config.yaml
num_hidden_layers: 8
hidden_size: 256
n_experts: 96
experts_per_token: 2
d_expert: 160
d_shared_expert: 128
hidden_act: "swiglu"
moe_layers: [1, 3, 5, 7]
router_score: "softmax"
normalize_top_k: false
routed_scale: 6.93
balance_loss: 0.0107
balance_bias: false
router_z_loss: 0.001
router_bias: true
init_std_router: 0.0331
lr_router: 0.000768
num_attention_heads: 2
num_key_value_heads: 1
head_dim: 64
vocab_size: 29967
norm: "rmsnorm"
norm_place: "pre"
norm_eps: 1e-05
positions: "rope"
rope_theta: 10000.0
rope_fraction: 1.0
qk_norm: true
attn_scale: 0.152
tie_word_embeddings: false
parallel_block: false
extras: ["capped logits"]
init: "normal"
init_std_qkv: 0.0318
init_std_o: 0.0449
init_std_up: 0.0318
init_std_down: 0.0
optimizer: "muon_variant"
learning_rate: 0.00813
lr_mult_o: 2.0
beta1: 0.95
lr_head: 0.00664
max_grad_norm: 0.5
warmup_steps: 50
schedule: "cos"
final_lr_fraction: 0.0
batch_tokens: 65536
max_seq_len: 1024
doc_mask: true
train_tokens: 339900000
max_steps: 5187
dataset: "wikipedia_en"
Below are experts of layer 3 (counted from 0) of a mixture-of-experts language model. Rows are named router (the router's row for the expert), gate (a neuron's input weights, with its number), up (a neuron's input weights, with its number) and show model dimensions 128-191. Each number is 128 + 32 x the weight over its row's rms, rounded and kept within 0 to 255. Numbers have three digits each.
Before each expert's rows: a language model's description of what the expert responds to. This comes from a sample of Wikipedia text that the model never trained on.

# expert 43
Description: Infobox fields and values for dates, coordinates and numbers, such as Born:, Died:, (born, Released:, slashes, and score digits.
router:171153143098095090101137120095095105108139158122171153078096125099168112058073159112171113116157151160115088165115065151110168161127123110149141097151137131166076122151121162105115073150109140
gate1:083184179138106135145096094154148155165183138089172161155061131128124116118053113193143117121115115151104124118048093143151121095107104130136137199176135155171099179144174138174120165102064128
up1:193143118121118100132124121071175124123156131087194100128136137142113141106161122168106093119174135135142112101085133117190178124154153176140163153133115140081118176112153143164100136160109103
gate2:098163180137116093093152159113166155166080095140098117145130143134160112105159139086104130094141117131127105192145110128170153119154170133126184128154084141180109096096132077107181068146168189
up2:076136132127156120125110064116107169200203185174133116162101138174138112122171116177123156053110138158128118157170121127111174121141158095119109186178100077124150137096084127159142141168154157
gate3:176130148130149138081179126100099102113089136150147121100185103115116110171091130154153146088180163139161156121140155151121159088142136135177141110102101068144095142162144147119028112137123133
up3:088146181165128107147103156126169168081112123124151128151133170125142144166152169127093169167129120143107128181143064170119061174165116099121172107084106142111084100080041126129135158112136109
gate4:134167114177127132071153164170141068138160080166078118127147114126160150083121116191131149101157127139078185098170151124186142106083136097073089091122116107160128072128130134090144090180124181
up4:113107123134117156127112087148204168115184134076118146092130131100100119122131090117200137141097105110125154109162065101064093067099151095193130173190034117162154129122107165159161113152109117
gate5:125079126087082106133153072075176179138174156119106080105150184123154115134070179156159132188129102101112140151095117113119164114126142140139170146079081137093114164124116141166123078104109158
up5:084136150114135153124116109137131111196117180134156162146158126162140131089128161179073095082160143132142154158116147199093136144108159116093151151172149139211097084166107136083090150128115124
gate6:155171143123101106191175171117180108132048144163073097127136140104116045132096139117134156125119118116114074064177109119169166204109145126144139128142070108116144134075131158114144090153154147
up6:136145117108116111159125133049134125110116180137128194183134168116121045159084161100186150114105061135110116049132128133148120148133087149100137144188110096059181110122121070164108124127110115
gate7:112079112081051148170150104128116184147129095138131106088027152106135044098099170127167144145192143150133105154093134195144078157159126168098121160143151113111086136133123159089223142121096136
up7:124113122173112114104117067084161097137120136117133175176165132171113122120156136130140103138127137079109159110095135160123162101141136131115125085140099152088171054138173159167079155131179141

# expert 6
Description: Colons closing field labels in infobox-style lists, often fused with the word end, such as Country:, Region:, Intercommunality:, Student ratio:.
router:101102143076083093092146102109111101103166165139171167075111107101156125141066111173145113084164138143112132151106101126114169123115135057134134111134127151146104212105105195129114104179137196
gate1:124162101098130127140137151144114133124135153135150148065177136129146127102102087118151111107131055138128141121101146084137123158131072106145084143115121131159192153147112158075117146095092140
up1:153147092183148119095105160107077085143147155136193177108142164155177127098051093137123131112125088121145131103068234151165110133123124138152074133151153179119134082119146163136081101107116214
gate2:108146095156077111104115086154119150170094082104084095053113158153115091101185126120120114162178117111119156078153138172132076115148164151169113139127203066149151156159134200129100114125220173
up2:127150155107079121163168099131156140131124116164109132181084121128101104142087207132100074121076119102146136167131089187172129085116158171138170128105148106094203092124137103141137134090177090
gate3:119125154112085065123120100117178156149103131168160123119154119117152138131146130104123142134120127124152137105127145108115103136141120095129069149137161058123139148192155090148161192090060120
up3:115159177122195151126077121133115086127177138124093141105092196100129094096091097130161173167068128173116152082122176109112181072133123140119152111164165138095147134138075139072115130115108120
gate4:126174110156137098126147105117151091178153123108083082179191091127108095128161099128154131134113090150124121102143108138193134134077125132101190150060102160087123149183110168175147127146169146
up4:140082141132074093176148051193122086090153106155105076143132127119164136169150115107104111123182128126145194116158097056076173166159120110117107123146153167072180134152149153206117107122169151
gate5:142102129128159114123126167159118099124103199071168129147116130113135172144113150152168088122118066125048207167103133130101107119108136098184118141117107072130115165150108129094129166138129107
up5:189125138134079090149074159079186150141123149100081165116139114145124115146116094135134138168113163112146188171090128147096118107106159144098101097125090140143045123129151063126130140148149122
gate6:150184108117055099187144127136087118097130130160105065115123149165077061128174133125128127120090089150142155105123173068117222149094118167160112130125127147090089151145150117109137136080115132
up6:116121139196093112111155137167144179116193147107149131115156129124114168085092092156086170107066123152109100150113096146104132148167062091160111149086085086105175136118132179157154123109106153
gate7:155098111144077113201111147140100135054111146140169130170178094164081192086177202129145172096139144133169100153074139110126155126100134172206111108155118124110088146140045172155142129126091152
up7:182172130106131145072196112109138113138093174116087177065129110134174126118098094092102083143151124131109109108161153086143140143143143153116120175145122128120139147121151115151138129156191115

# expert 56
Description: Second pieces of proper names after a capital initial, e.g. "W|ładysław", "W|ylfa", "Dave L|attin", "Uncle K|racker".
router:135185099136132106121152111092137055112117176112142156107117103119172106130101178155165090040123084139138074139080052158099168199095133103106141082161135152144134184117123184084120078128134173
gate0:147123134104117056154102063135131154101123165096139118161141120132137104140153151161080121106118169173154101129124101163098173137097144103044112142132155127097128199139155146128109099124095234
up0:138112101100200099109118075143037144123100144163106145139128100122096145148089126152116128097165181161136136174086155185126072122107126144120142137145104148091127096084146138071183095131142145
gate1:089129111126086109102109145181099136092140149101103171067166120158154137135131113064143162157103207161142137146148102102122136117122134161038108140059160085112090107140143112105091134162086081
up1:108142110093154143110152107105172125095070060107143075191119127110135164111186160125120151149156095136119108132109097102145150107174147164136125200180155125152146122104156139134104138140162103
gate2:051070147138155151118021119088075122129114178124116125164137154098185139168135129141132120102151121121136109183147113152136153194138109154164207188143136075133126118090137122135163116180102176
up2:120117133120093168142171155116123192172110144142084093146130173134146147092121143121173144128028066058081143107092047044135093117145112142105128128168125138139211150108147153139115175148114205
gate3:099176104116163106118126091130129144162147131113172088083150144129127097138131111139163136113142092092091143105095077105111110085174154034136106073126153174112171055177094102132094105104117098
up3:117105145107140102148170150076099139156195055114139217098187079146126174097041124157136081165161136112147135106144133091163153189143145116139073161097102156160100118092151126106111097045122113
gate4:136083118125122155139098128080129083136061127136093086125082081177135107140107100154048115135118085155169095157107198080157106120089067132124110090138189160144137165153104156161102112160145122
up4:188075147134127090117077143132157123179105133114129101092103118081129150089108159155108096149084152076119088158141152137132127099153136097171159091123135168135110128131184106129181094097125170
gate5:158135148079224108133191120157087113103160083130142161139095110078154129108151141112124131149108132136143134128081052185146124115163114180153134139132184106148101118078124065159118074111088179
up5:152158144139145145121126075140092175161159124170206153140072140108176138079133129097211155095125128102126105167104202135140102182121095162095144118091146067115114152097108139170136117095110162
gate6:106184109112146058123124151091105134080114107099121131151104143152066122159096102133129140147115163137169091150074107151161094129134151128119133145140130163210093083140155121131140150179108127
up6:130094116146167099131101140165117094137116135107133124167117102114162087132144102144119172144108131096096138143112164114112121132170138129086042136132216117121147131161153115183142143121109166

# expert 35
Description: Second word pieces of proper names right after a capitalized first piece such as St, B or C, for example St-ew-art, St-u-art, B-igh-orn.
router:135144109132113121136140164105056086084135156123161126093115138054131120154091166156179068100122091150117105105107086146159186143154114066137125058151128125166076190109106137095115112109119119
gate0:072125050097122059133159158142151098175168175079087117107136119153152118141121126144098137177080079197128106166114093167174103107177135123064101088121154153202137120104123139056125123171117093
up0:108177119177104125056126112139066172118107119082121088115127163172095105153148132141128108173192165093112149118188138161159160136113141167147160154133136117100178077190130120127135147157059091
gate1:145154073178146176089159093135130101123135173126126120170113109134122122118113099163102090109197207100098055087135126136138164103107102169133101093055118169151128078114133142179122128148159066
up1:148110132121143107116062057134065148165102108095112131125127125104131107156131150107174130108154106135144093196137064187168085127128160160123130117165150127085137129079142123127150102136084148
gate2:126167148130156138099159201109154127105173063144073117138120137162062138094134119149131130082116151108129128170108120104162152130151132050099167165127109105098116079142064064062157176095105071
up2:159087172158135125109116172134076133182174112137143151205180145115122146105125113152151105120068177120175179129106088163090116125114058084145139162145152059036167079117131103075103088111157154
gate3:172146128099143112125141158125148123132092171074152133125139164121121153160128163119125134105113116192120074090116126147131084108098151128122114171165137129164129154156075133141145120077129102
up3:081134066165139113169094129124223172120165142137140088147164127161133069098147077102126137180120115166154126137107104166169093161139193147130122131182168129149133152146126113144148109080128123
gate4:125135149103140113107126079134119164157179133140100079162157108175138147110063097100071150168160099084209093115104120144139116098108163089127073047146107160099162137180109121089087168202096162
up4:172205136041142152102167100079117097153138083124098101149151059115105106132101128224156112125136109206118121117088120145077134128175093143091127107133149198084138141132117095137152134122172188
gate5:099105130193091088057137167127069164158162130107105160098062114071149076109118128128146152108155133103116099121172116138147083123110104084114109057115126171096204144142174136084084109123117180
up5:136135148179068140031123147145125121099119112063116117086128040158067149123090157115144141127151125139113093148160162119175092093157151094084111091150056075159099167109139079149143168150138126
gate6:154149139138142097127149150193135146059139143099134135141087200119166153167160208144127150120081108134123146093110109081143140162134099156125104158075162125113127186133124097105110182132069104
up6:125120099172118151076130104139110175178146074130129109175188091156111128143125127153090154071172089120117137068105083082126112132065119104158149147109143131129042133153128142125169110136140190

# expert 55
Description: Head nouns ending names of organizations, events or works, such as season, School, Museum, Festival, Award, magazine, edition.
router:150153143099085091095171167120101155068145140134131174116108114115162086130096140128145126104173116140138111145096079206114127185114116103095138128151122082099130164132105158164098093186109119
gate8:139106126143073096152137122070099109026129146151102118137187140169146133182157077091086143137136161163176103131157180147061175206124117154175086098116117139116167107144159082159134087116106095
up8:130121169139167152144141129096067100150161122159162189108116128183150145139179130121134140143180093128089134128134113132127135127163073110129107157141183158202081063128081168108145103093072099
gate9:124108086154132128126086131135121139178136131133115156121130134160108158109076179110076125136105098163164106118155145139144156057138114178091090165105106103118111166126136136111100139100052128
up9:160134118157129134169106118112160192133114130197143098102076112142145161107202120166092138139079053192147091078105133121139146156089111124155135215130109125132152175155121180091156110078112147
gate10:180099061078121094099138158146083122103157127159094180096099159118177111110125111156184090168175150137103116063124109084093109114155181079152117080128143147167141123151148174091123153088151094
up10:118131124090117104079082187128168131124090131142119105116080160087145198119193144112186158156098106055124184135098124107139138061134114109063119134131120119134200171098124126134096141081124115
gate11:119097152096144153167140156097121058096106115206144082092141176092106089162117076132119081126095119096179131123145113173150158097169126052098106135139170112075171153070097153136128146151152153
up11:166136073121125105114099168143118135141098139096142127143178180093158073096125059125122114160128164102116194125143157114084125193146030196145161119084129138180121169179127138160129077114147096
gate12:078172152152108153124078167141121094051102106114115158116114126178156148153165146133165144141116140134165132206120122152077088136141169112114139096083215129113106136078168104203122128156129143
up12:113122158102137125126181165101175102124097150187134129093134108130128124097154127125127098082103112167137141176122126121105121057060101114076042171110150129107084077157095145148130116148125075
gate13:137154103106126076184093128200130137132056120143101126181051058104072196099108126113135121136169121170089144136148138103149069148178102102114061144184123152115107162096146193153106084125174126
up13:164111116135129110092135153186112089141101073166103097075098117174120175120136151154194146122111138151125131134172187120102153143105186152172094094149147093081112125141141138115144172119101109
gate14:097059122131088112129103150129151203196155099056090131085139117115142141138144124142083080216122134146119111192114143075150133180146179077143151104122128136170158134131111088182148134107157187
up14:205138152150145152149146080174111134092163166142149148074083073165128120164129108165106129123129109118154164067163053093131135158145082158131143147127140150148130098135174128105099101072191089

# expert 16
Description: Nouns for sports competitions and their stages, such as Cup, league, round, leg, final, knockout, in football, tennis and basketball articles.
router:161132143087067107113141170097096135124156136136155162128120160097139080116122148171171102134201100133137112112085068165129165201131111107080132120160182111141081155128099130071088134133116131
gate0:058081142089122133168053170183093153095120108191163117162100169112125148107090099154187139162057111097108124163142096153140115134135137118086091151064076163159165093154130186081096109168179145
up0:104072147053115144132078113115081111095127101131182072127149128149164091115187127129111072132077134117126174101149165200152192102106131092127147119098107136111167105125201102150127136102112069
gate1:130094150208138166113103178130074127106146114110248098105150130087120115140101121175168145138165071134104107152186141119134161122189081146132114093138127180165204080133120118119071113076155063
up1:115150139181167155123065161134156102036145146085154119093119095068148123156121142152146149154170104138077091106130129123097061114126131150100108128140104136097127096164144128148119116123122158
gate2:149139085153110155127136109097093164111144110155140038090140056142149101072125102091145099152167119140057166168181061109119114103146158162120136134132153122146190163120161110096167124114144130
up2:106120120165105118106127135068138113137132141145111153115103127133136143113145190176119165120099102176154122120118071105164152191092070092123091113096169109118142182157115111137102137112122125
gate3:099072188140125108144206112161168136099086129133140174144151091128134143135117134061092100143118129148091141133090070117182189204114121082151133077115144154100196154189140161106042161154131132
up3:130092097189116125080181103139122103116098169111189137186106126131124064159128168035143166033088113139109151060146149138100131122093145190114118162127106099123053181141088084192122167139100065
gate4:107163119158146159095107114121161145112133086100119121160097112129138190118083087177130176153169098067150121105129061143123139121116105153102113135188092204178116106131170110160150169130083107
up4:175200053101080146114186139126163108162187085051108153097104146124139126103135099097112069172145130160135159160133145127079135099069176112082153146128083163173111171168101161186112107124120160
gate5:080068104116117080104137059132185214156204105083126130146115162115119053141119172157120110152163154104163101069135061105093199106134089150120162121080101133104142128083097056122177138117134166
up5:075199152107163131064106115101091051186107153087110166127043138119171159111151116117116135151129155171099150105093137143099155138107111122150121172059146127163087112225170100081077124080156100
gate6:104107154155086127072147113115114054136108168071112164101121168122109159138053085163125151135164063138121128143133100128197146114123182101091140139129093099149133065122148086156095160103099150
up6:179178153120173130108158135162100113139127145125154157132117112149139108104117156118096155148110162096127145178147138123171114165076072147208138137186110067177161103114136083141138120105099129

# expert 61
Description: Coordinating words and label-ending colons or semicolons in lists and infoboxes, such as and, &, ;, Relations:, Spouse:.
router:116135153087082056098137127138116091111145188179120169106084122111140096111105134141156100073196135125123109143120117128109164129079116101159118107105106164144116180097086159111130101173123186
gate1:164133138096117110117145169096105107103116161169184146073140113117134106178117136114089135149131150118142143143172140097150115108118138158138124124092117080147071097088109180134146131131156119
up1:104168182176167135103179116146116102124144205172135157123138104079071183122092099084136079100151145121114131165082122100075118113159098194134104144101135162105143158110089101118152189174150142
gate2:103136106124172119116110207103132120098157087150132162136158163120088110058132190149138115178157124167084145093116113133140131134108084176117108034114144113170146149171140109067120136159149110
up2:141098135161132143112118088130131168162095098140109119095069118086131093055156119156119130113148161093195159147184133148096126114119105112126172165093158156091157155122143059076131076069095171
gate3:073118150141036141138101083111155101112174153068078103120134148116106175127136119145125110125122172070187094100124098154116175162200095062116127137087127139203123149064153164175163113135111154
up3:120142179164120176118158114102142202124118139139126143104056116186099067112096144166125113108110191146156127123059158086145116213124180089171097157130090144125146155104113118148178124169160165
gate4:064086103125135120130105135118140118107140078066124091124111110151195151150135131128133114135099063134114116129104079113153118151133144109116072108110084138158070139116102130096235067140120121
up4:129142089090164086049149125114152152068094138137119152168141161066101165113093118112152108124106147107126196162120155173100174126085106079110178091110126118127130084097151182103107140099149138
gate5:103145163149139103161166147083165161125166075132139136108139142149157195145145160116127222087132129166134117163101112168167149112155200138074118098133134110096127167144140078148130147074074198
up5:148161063184048075130120081111095154102069106143142163125089118121130177155122154138085160089102135106163150098171125130117097099089147084109131140202131089159060184160129142164178175160134135
gate6:153081133118135108130142163115104139089147129097119110191146143094139192189102110132118214134094135059115124161101142085096042146086132147085107136139170076126116162077068112107068154153115187
up6:108088101058078141106080124140105195111135160148184150131147117135119093164203131098123136083100100138175151115103117163122148075175088158138127152093148127094084131148140097108116089128096142
gate7:162130167118043109152147143155140130138134130141128098138085175114127095110108195061092149123118112087056091101137140146096136159163147102165122088168119111129139149127152121152178165098142131
up7:126152172095153140165149135108088048164152111136144110114136179107123107129135126142140096132156111112138154120155139139068088167118168151129147141148095078110144104105092072090106158103102150

# expert 11
Description: Word pieces inside Slavic, Baltic and other foreign personal and place names, often in sports tables, such as Kuz-n-etsova, Łukas-z, Vy-k-intas.
router:163150161138124089121156170094146137107137101141151163099124179125136087148114141122196080044122062171134098108097058145067112141088131086141125107154121154130122168123090171127129099077076141
gate1:140187141133116154131093127123177122145122190145108107145099115123149114153108134115093077121113191122123165154082096099132118149107078155166154124119176133136091141158118200110167111036073132
up1:193103139172104140114097132102158142215095091059189077104115098151104148115138143126058107099131158164145095124149082127120145131105110170117174198170136055099161119115145124089132076178119121
gate2:102120149054197086139175127132104100141129168092123136171154141157149125166117155129183043082091126157117111137083135110144132172091123096149082183159170129137163150102083134166136124073081085
up2:157148108157170102109137188131112115095113073097076079124122178069115123092109136137137170090103127131170115181107126122146084090110089089118167060101072112144112134123154165100109127079175126
gate3:117110115105149109076073153115163121091097097169146131167112148121155133155144083048157147058149139136132124116127080124133109141095099193137107118163133108117119071149139153077140163166166152
up3:058131136150153080168182133118163104107105145148143169104136107112130145127194104180101147143145125128106153154083103126152176119146111156086194090128142118192138101111173094106166162101153097
gate4:150139081126173176119067112083125114133113177115136173155092118140140151134095166060177139116113072078135187082173164137106161115124127077087114160146130083126127126116152119154133088076110178
up4:104130143133113146126159125153073084148178171083175143137135146104120061136133069138141091092099074164106111113109176146110150131108115201103100125143146087074071042159082139133128175158175148
gate5:143149138180136137163056134082138095138160125114165068097116126125081150124144157095143124118084103091089154138117134150126159129108131112185079144141106132107114201071194147147175157102148142
up5:145089126124127178139200178117131144161064110094117209110148114068093076096097155148063114150168092105134122138159159101121104155063143168115134114135097165096079100100133152069164103149138160
gate6:139117150107147078112154121140197135088144061091185120068115189135128084181162148099098160097130181121116112154145079116146121098101134101134147099100127143135119201166116126087161112165172151
up6:142094095152120135111144127146121137118141086082138126132144137092127082195195189134105070123192116155067085123139075120098134169128145149089145108144118067090106146115136143149199081183141124
gate7:148160137159101162108143127152161114137123119152104119114120115104096115097123090076139119164090114103127139104139098166092132189106119145138119130107109055169135093166179127100031128204175138
up7:170104023168118143069097159133113107135105201176120087096142138142137145154113141090162130121116115135100109099095095131065172143119155123106117163094165092121121164122114187158109104132126114

# expert 26
Description: Word-internal pieces after a short opening fragment, such as "lik|ewise", "sp|ewing", "sp|arsely", "lik|elihood", plus " New" before York.
router:131169118076105119112132129119088080119121143098141138079115135084169109126134152174198055122132149123144115137071093139110131132092084093112114090144183152147128179091144177091124058098104168
gate0:163146154105120161104141137111118142130085100139079150208159148160136116143142149138186123143122086115166196093107139106161143133128095133107144131111106112159092100109119067108132209139145153
up0:211157180126104102151190154108135119115136091142085170093133107131135174108104118139111112141089153124113141117165073216128074149115109158145173123076039117159092125121062114148108103162082061
gate1:166156130148218090108089125111111124081106148092101061063090095107083119108150138102119075141160152112155058103075105121142104124132083071095110129099103152134160096172126137092129067139151170
up1:115067182130116105120067177123127106111094103147136121149170133113096092097088131203123179176180174104120128138079082165145165136132124108132107070117133109117106194085117116181116126099097077
gate2:115110110110130202119163067129163179136084146104163135101208146123114078128154099155212094157123127120072078124087142144061100125139137112078155098065082126167179122085148113163154165145111147
up2:172120158184113140191082136037117119130171138113157126081139119184164080115091144140150105133135141155127147128179154121108125125165119153135115074105108071151141149148164094115152099101076142
gate3:121138132168069102185086102123069089174111158139127168177132181130106101122125172048131149082163155179139123127140150112156122103143110184138102076159107140131073117069149106123151152111104129
up3:097145192108132065148139095126112131101124084160184106185125090130119114148170094129170168102156094207128127142121108149122122074120068119127072114133070113068067171132137135091098119177163115
gate4:157169049118142174082144080097121101167093132062140107179129192135148189119071131139145154132113078103127110184141119108169157149106091147080162155120056136110114182159120220144096098157122183
up4:153148138129129170135205123070117096181166146047135166154160097087071080112086082122142102135138074115123146159133118183145120164142112090100157109089112104123163083155151122104139155099163157
gate5:136185166067170186156178139173120081145184154146110161158143129135186126161180132120051087131160107094122087193075075150120125131065127116135118128121081135127165128111160108161133113137102127
up5:149155165167110132106109133062114156051138143132138137139050059168153193085094170098177131182122171088081114129117124200088096119145140146124131098144128162190110140111145120156089112163115154
gate6:181138188181173134095168097101054080115102143095151148122081144075077074143151174104119143149078142082204127048098079147103172124169092095163093180134148147147146150082091157124102149131128139
up6:186145167087145164136099097162158119102160128176191165157163144125097111131177110162086158166127152118141160147105135077068121139087174111065169120122129178083154145088159076095140111100137164

# expert 40
Description: Line breaks and words in section headings and short article descriptions after a title, such as Geography, station, Mountain, Personal life, Species.
router:166135131093110063075165126084112081107120142105171186089103120104161060108119162171144104126166128149116135163103072154130148144124135105093181127106105135194070163108105176110090094158097109
gate0:144131110095151143138119102131156197156176083124146121148137113147139138101156137157149135124093182089180178124066088156132139168149168166145143120130105132133125166133132171116153120120091096
up0:154164096180117168135120122117103079100129081032099073105089159132110168151094158122159099130138124203119136071197144142142089130094141093125132188161086090156108159132128088076170108110185106
gate1:122119126093091099149210131086151116127150128119167115107102099132179076146144147144124104124110101175128124138099106089152132124140163169153188163103126118152128125117149174091116098152099103
up1:123167172139077129101133098134094201093130185170070217140132144157098163122159123087178138182099155108162118108139104110136166108158160099160152099157130157156145100157124116081096099150140156
gate2:177159151129054139146174125060152148113164148119123182095127139105123170091090109146107133119101175142141162131197104205125138146121154143126123127115094123091096129127166076142155140130164189
up2:168126143158124101124117144135124044126167084181177159148125146117098125140129113136095156087143174161181163138085191075105126147109108151131072100107108126187151145095094152118135110188118050
gate3:140089119103135084137120155157070121132136139105128130109138118139118114133114078136082174117078140097095145088115145167069144149091140156142142150118146066156131173111125150156062165140218144
up3:089119157148152086168082135162163128164099138173089092138122136145114176112101122121161139122178101135159136120139105115140102144115095073123093098142146118144049118178148183142156108134111114
gate4:126148091166132084169127095091098136136159072127069126115143124129149137154068117158149162137131113042119072045129126082099120105111121183100159120114124120132141111116146129095086105090156148
up4:135142088167128172128142171152129116133137093143186154137064075083097130148123135082158115156116124156100018141139197136162154112150159140131130133132159150149157091122105105097157099091146109
gate5:104119109097153136093138100083127192172081051157141069117162136121124119126090167165176093092123097064136153148128144141144123138114074153131132097076101072128139167144154142108187080156133145
up5:128163124144130095100118106151108182156164133108167060123114123091060156142107094132119134124116147173132110148113128122098099104109102122118154115086101162117110124136134114120150123160164129
gate6:113124123105208137096116082088131122089118076167104067126110070138182144133128133134098101076115062135133098159098089131138136139144128061177126154177067102149105110162115122162195178184126126
up6:105118157126132169133123110118125150162167124173140137154111108106103120150172108137172135150187105073149084143084099144122148144143056143074062132170204124133096121146114076149150112156092115

# expert 15
Description: Capitalized name words and determiners after the, of or United, such as World, European, International, plus same and following.
router:168151163088110109120173150129111126112125144108118115132100184127154105088073143162117060123145104123150104124100068151105112161122093098134128117145120092122125171105054195117081127161100169
gate0:103116105105149133109180133141124150142145162118171135142157130120123164125145161105161159155153067151200158152140153150131092119074162154134081086143119098112195147120122189138129090130132200
up0:092111161093114163098126139123078147075099090206066136146145119091102135126090065143129163147138206149153163184132081119138139162088128136146138163123141185132197126117165077163200179114096107
gate1:119108098101082084052152108175146152153156138161173126114140153089090102148075153154119125156099083099157146096098139120122100112151175145107151143153177133097136197110185142153120117103113143
up1:134130148053160172110105098124130109112123103097098135122126139108115055096100089093166102131193107115122144127217082106093169103120137129101072095149131104085165140073153125132091097090078132
gate2:142089198111101104141206110155118127168118158086120127113135169148155127055145140151103091091083148139175150080093125160078079164149108135102121129138113085134118112127086179113070095149118134
up2:085117127132125090061109079137095150211098161188117145153128099115153162137149152133143179211097095164068104163149117139081114118084059133121087080159105141112139107152115092093166163130122136
gate3:100096185106144203152110092094137111161092183126138128127108204149152137171114113149171132128090053116163134189135066221096132115154033120143110141075176152198156169107114146116096106104092120
up3:138136086114121092152127172139107100132086091131132146132093140076073100119101118193111127096132102084134173124100080140099168107122122122078066167175137154115147111144126150107139117084148145
gate4:155116145075127120145143124171168117197142089156107100161130121095170098075105153125100117137140070098142072139138140152100069125167117162165169200133095088143098094131121123201096115166167117
up4:123151101182160156095084041109108091123134151128196101211109118075084134113074106156109069217089099099110084115164131122160125159112129177134127112142157114113155099035061147102156112162090174
gate5:115180162102185121088122132131175183154117198119117096118106147157110073128196112109162171103135069113131142127123110160121130183155148136071103201122101086114205095155118092117107164143144155
up5:120166159094141119136144122171107130103179052111161096105113085158124208074132145126133038099167178096084137108116167059159138130157134167089107139167125183168144194105150191092132097062180096
gate6:101177125089138155094060205153163075145074094134115162136179155135075127143167173173160103138133116147047140104122138145132148129111148104170105150158122134120098170132082148115121169092054131
up6:117172126155122126162113112118066193152131142087151151086138087140106050134101133145099127093164091093161138096094137119132158073128165122099123168115135100122115164137125132133175105110085137

# expert 32
Description: Words in "==Section==" headings and table header rows, e.g. "Standings", "Personal life", "See also", "Pos", "Name", "Notes".
router:171155184094080093112154178132101134145117131064180135123061147108123109094102126163163117106145147151114109149092115186096144159141089091115150143164125146178082149088079156115082081147085137
gate0:114150111125115104158065144076135170150142145181149174123102183147147145171148089120163128182104159096154167130153069121124139098139111105067121134126130173070095135154088145156193168059087092
up0:120165094141120083115098170102127103132102101063097156102116133121138187163141132088091076091116160059129148139104081123109151173114166165140077137134072089117153146106141118171112114173184141
gate1:049166117163126127107097114136086170104115137183187109105154127126150132205087158169104149153113194102120162155101158115092095104070099201069098115146146137145064135125134100131093146114133098
up1:092055108083152159133067084112156142106126141129136144144158059150141085048122117144082129153160174135124066181130113057092172154148140185177148146111122099119083163130133158112095123164111070
gate2:103150133126123080158126199150154127082161049125123166110137073082169130144125138109181161121135107137125126150141179103203106153123134098147126096111181160138128131104067144185197084135100130
up2:069137135105097149131096138123081176087171102134049094149101134147100074178146139128122123139113114131130120089073074135137097116108112070170058108110081126121171111128128133089162131112176153
gate3:129174181160112093131159190115127098118125113171108127130071132100133105099164119130090102154123104139135122080092109191173125112165142205211100143163117073116158188095200132094126156097109105
up3:123134087192144147099128135163152082115110090125143134137073120127076103116147186155074131135050138142171117089098158097113136136146101153145118089116135151132131132124084094095129110130129158
gate4:089091140141178120115131099136105103118117126168173116071085093077170088125087095082159127102116124127082120166130102198125137135161111099135093175185104164112145135069138102148130133106120160
up4:164121141170153148117105157180131180116120156178087072136049157121082141129138120135160133126154162122146182114145165128112132132180042115051175145165122131172073144070106157142057142096147110
gate5:069066149126129133177144158114094108125122123087204114142112138106121156162117127204145141129089181118150118132141097146117120100123125122102085118093125103158145196099099130182116112129146119
up5:161107122115057130109121081153144125157103147139109169111125098179175108146065174085175160149141154140068122136162100102097095115160094036044043141076111112118132147125073216120132123146126069
gate6:170165138194103159122163085112135132113099102157129155042116098099150119157141145183140073102067121037106168096131128178114122158142120090151118113149140125122151135074097108123068123121116153
up6:130140152109154141217108113123126114151104116103142152139079073110104100090096068139134135117183116075131128149116146076113105054105112168146087138098163093123132120090184209127114130139158108